{"balance_loss": 0.0072, "norm": "rmsnorm", "init_std_qkv": 0.0442, "beta1": 0.9, "train_tokens": 378400000, "steps": 5774}
Below are experts of layer 2 (counted from 0) of a mixture-of-experts language model. Rows are named router (the router's row for the expert), gate (a neuron's input weights, with its number), up (a neuron's input weights, with its number) and show model dimensions 0-127. Each number is 200 + 20 x the weight over its row's rms, rounded and kept within 0 to 999.
Before each expert's rows: "mostly gets" lists some tokens that are sent to it at least half of the time. This comes from a sample of Wikipedia text that the model never trained on.

# expert 1
mostly gets: "\"", " May", " B", " June", " Mc", " Party"
router,201,194,207,208,184,207,207,173,230,217,180,193,196,181,161,222,214,165,182,190,189,210,203,200,170,208,213,264,210,182,196,192,189,188,188,244,214,192,193,244,187,177,216,174,186,202,192,237,224,204,196,212,200,165,195,169,211,183,214,208,224,188,217,199,157,193,166,221,234,219,183,195,206,194,230,202,213,214,221,194,233,199,187,186,214,202,224,170,197,179,196,202,171,193,221,233,162,205,196,179,189,174,177,215,204,217,169,189,189,231,164,223,208,209,181,171,211,200,156,201,203,179,182,218,200,215,206,207
gate0,199,186,198,219,239,222,211,186,177,210,203,206,234,196,213,209,210,212,171,204,236,212,231,223,182,206,221,219,216,189,203,233,254,207,204,178,174,182,212,244,203,196,204,178,188,223,200,227,213,222,181,196,192,187,201,182,197,207,203,231,167,213,222,186,212,239,200,214,242,174,183,186,204,190,198,174,192,190,187,196,187,208,186,218,195,190,169,209,195,221,192,207,219,201,176,260,206,229,160,226,169,207,184,160,179,185,185,163,171,210,176,204,194,185,215,219,180,207,207,181,184,182,230,201,216,214,215,193
up0,232,230,234,186,199,203,184,195,227,169,154,194,212,213,227,206,228,191,199,204,197,166,167,182,210,196,205,192,194,216,185,197,210,164,174,227,182,214,214,171,178,205,224,213,189,202,204,167,190,211,190,209,199,199,199,201,223,152,230,170,205,176,209,212,195,189,208,241,194,224,232,223,175,193,243,193,175,232,218,196,228,217,198,159,200,174,214,177,214,201,205,215,199,208,212,183,219,156,200,189,221,179,177,216,191,199,191,211,188,174,196,235,198,177,186,238,201,203,213,206,200,221,182,201,196,245,200,220

# expert 0
mostly gets: " which", " In", "=", " where", "′", " with"
router,200,181,200,177,196,224,176,176,220,204,214,207,247,203,177,220,216,190,184,199,222,206,216,218,159,172,249,241,203,174,210,225,194,205,176,242,196,211,196,230,225,192,193,192,183,198,169,178,222,202,182,198,193,197,211,208,218,198,209,193,184,198,219,222,167,188,176,208,222,176,190,201,236,188,203,205,185,236,166,184,203,199,189,227,198,184,175,191,188,167,210,227,183,178,183,228,218,206,183,170,139,174,179,176,208,218,175,196,211,212,167,204,208,197,227,173,187,204,188,165,193,200,204,202,227,198,202,190
gate0,201,205,192,220,222,184,201,185,152,208,217,205,241,169,208,199,231,223,172,197,206,190,202,219,189,167,234,225,209,195,213,225,237,230,185,187,205,197,194,232,204,208,208,202,171,218,190,211,217,217,168,186,206,177,210,182,191,201,219,213,170,213,228,187,210,231,206,183,219,183,188,216,196,202,212,190,183,176,186,192,208,198,191,211,215,184,195,185,171,218,206,183,218,193,192,261,219,223,145,227,160,191,175,156,198,189,184,185,172,214,186,192,207,172,203,212,167,206,228,181,181,169,221,213,207,204,216,187
up0,226,236,207,202,195,206,223,194,223,180,162,198,198,219,212,205,224,191,190,205,204,163,160,178,191,193,208,200,210,203,167,200,204,176,162,232,191,214,232,176,161,195,205,221,176,202,217,187,209,198,192,210,189,182,179,182,225,162,210,184,201,174,208,225,190,179,193,238,199,226,233,206,184,224,256,207,192,225,223,200,220,215,205,172,202,177,213,188,200,189,204,212,215,221,224,197,196,148,195,168,218,179,166,221,198,191,187,212,172,183,185,231,201,182,186,231,201,204,195,199,208,206,183,210,198,240,221,233

# expert 3
mostly gets: "\n", " he", " more", " can", " most", " known"
router,217,176,180,198,174,237,182,174,227,229,155,179,215,192,203,191,188,187,172,210,186,205,191,201,177,202,228,242,212,174,195,223,207,201,232,181,225,199,187,232,193,207,203,185,197,201,206,194,224,214,183,200,171,200,191,181,220,240,187,182,194,192,204,226,169,185,170,206,206,171,178,179,194,205,202,223,207,211,186,173,221,218,191,219,233,209,197,220,206,183,193,215,163,201,182,184,178,193,176,185,165,186,201,190,198,192,158,239,186,215,171,222,210,157,215,147,171,185,193,185,175,178,186,181,192,190,188,212
gate0,193,197,207,206,214,207,205,193,160,204,206,212,237,181,205,212,223,220,180,201,243,207,205,217,190,181,216,217,202,183,184,212,242,239,181,177,198,194,220,237,205,205,202,216,193,229,193,225,224,220,188,199,201,200,197,200,180,210,204,214,176,234,221,182,210,237,194,214,243,174,186,219,185,213,194,187,172,160,193,210,184,198,194,202,206,189,190,209,189,218,210,196,215,199,168,243,199,219,141,230,171,192,172,167,202,203,199,186,175,236,178,172,212,184,212,207,173,162,215,162,171,183,219,207,211,208,209,193
up0,253,224,215,193,198,228,192,228,237,164,161,198,184,208,194,195,223,184,197,211,188,198,181,182,190,192,189,194,206,223,174,217,199,178,185,206,165,218,236,177,179,194,219,196,172,189,224,166,208,190,208,204,179,175,202,189,219,164,209,169,209,188,201,202,177,188,184,219,210,225,230,237,186,196,232,201,206,225,223,216,213,221,214,193,209,182,224,173,213,186,189,227,216,219,213,197,195,148,200,181,225,183,179,216,187,190,167,203,192,200,185,244,206,202,170,227,187,224,204,189,204,223,189,209,200,244,213,225

# expert 2
mostly gets: " Award", " station", " sp", " Championship", "185", " v"
router,196,184,229,200,199,238,198,182,206,229,163,216,198,207,171,196,225,192,190,173,173,215,182,199,158,196,209,252,186,201,225,175,211,218,211,206,232,208,191,187,210,193,209,182,185,193,191,196,209,202,203,193,214,223,187,174,239,215,192,185,227,172,212,245,176,176,183,206,249,203,168,186,209,192,184,199,219,220,228,173,229,202,153,208,220,188,227,175,206,194,192,233,189,177,210,206,193,201,202,180,196,195,205,221,210,206,190,183,210,263,174,195,185,209,207,174,210,187,176,200,186,154,208,196,192,180,198,201
gate0,188,190,207,192,213,199,208,215,165,212,198,221,266,203,207,203,204,225,183,206,206,176,195,221,185,178,219,216,199,197,213,221,243,215,191,191,187,210,198,223,233,217,199,218,187,209,208,225,201,227,177,179,223,199,223,171,202,210,199,236,175,202,199,185,216,230,214,224,222,178,179,197,204,209,191,206,185,173,196,206,197,228,191,198,222,190,182,181,207,197,198,200,225,216,201,217,193,243,144,221,167,187,181,157,214,188,198,154,152,226,187,211,221,193,223,236,169,195,231,189,184,174,221,192,206,206,204,208
up0,224,235,189,184,201,215,202,208,228,185,164,210,190,210,209,191,216,184,173,208,196,198,155,165,208,204,180,205,199,207,192,202,209,159,182,232,178,231,216,171,172,199,205,195,192,198,199,179,188,201,196,216,206,190,196,210,200,163,226,162,192,187,213,193,199,196,197,224,189,228,242,244,182,203,251,198,192,222,203,185,216,221,203,181,196,170,218,174,218,186,207,224,211,224,233,195,189,157,203,178,227,173,171,220,170,214,166,219,198,180,185,217,193,169,181,218,180,224,199,198,209,186,178,198,214,237,211,220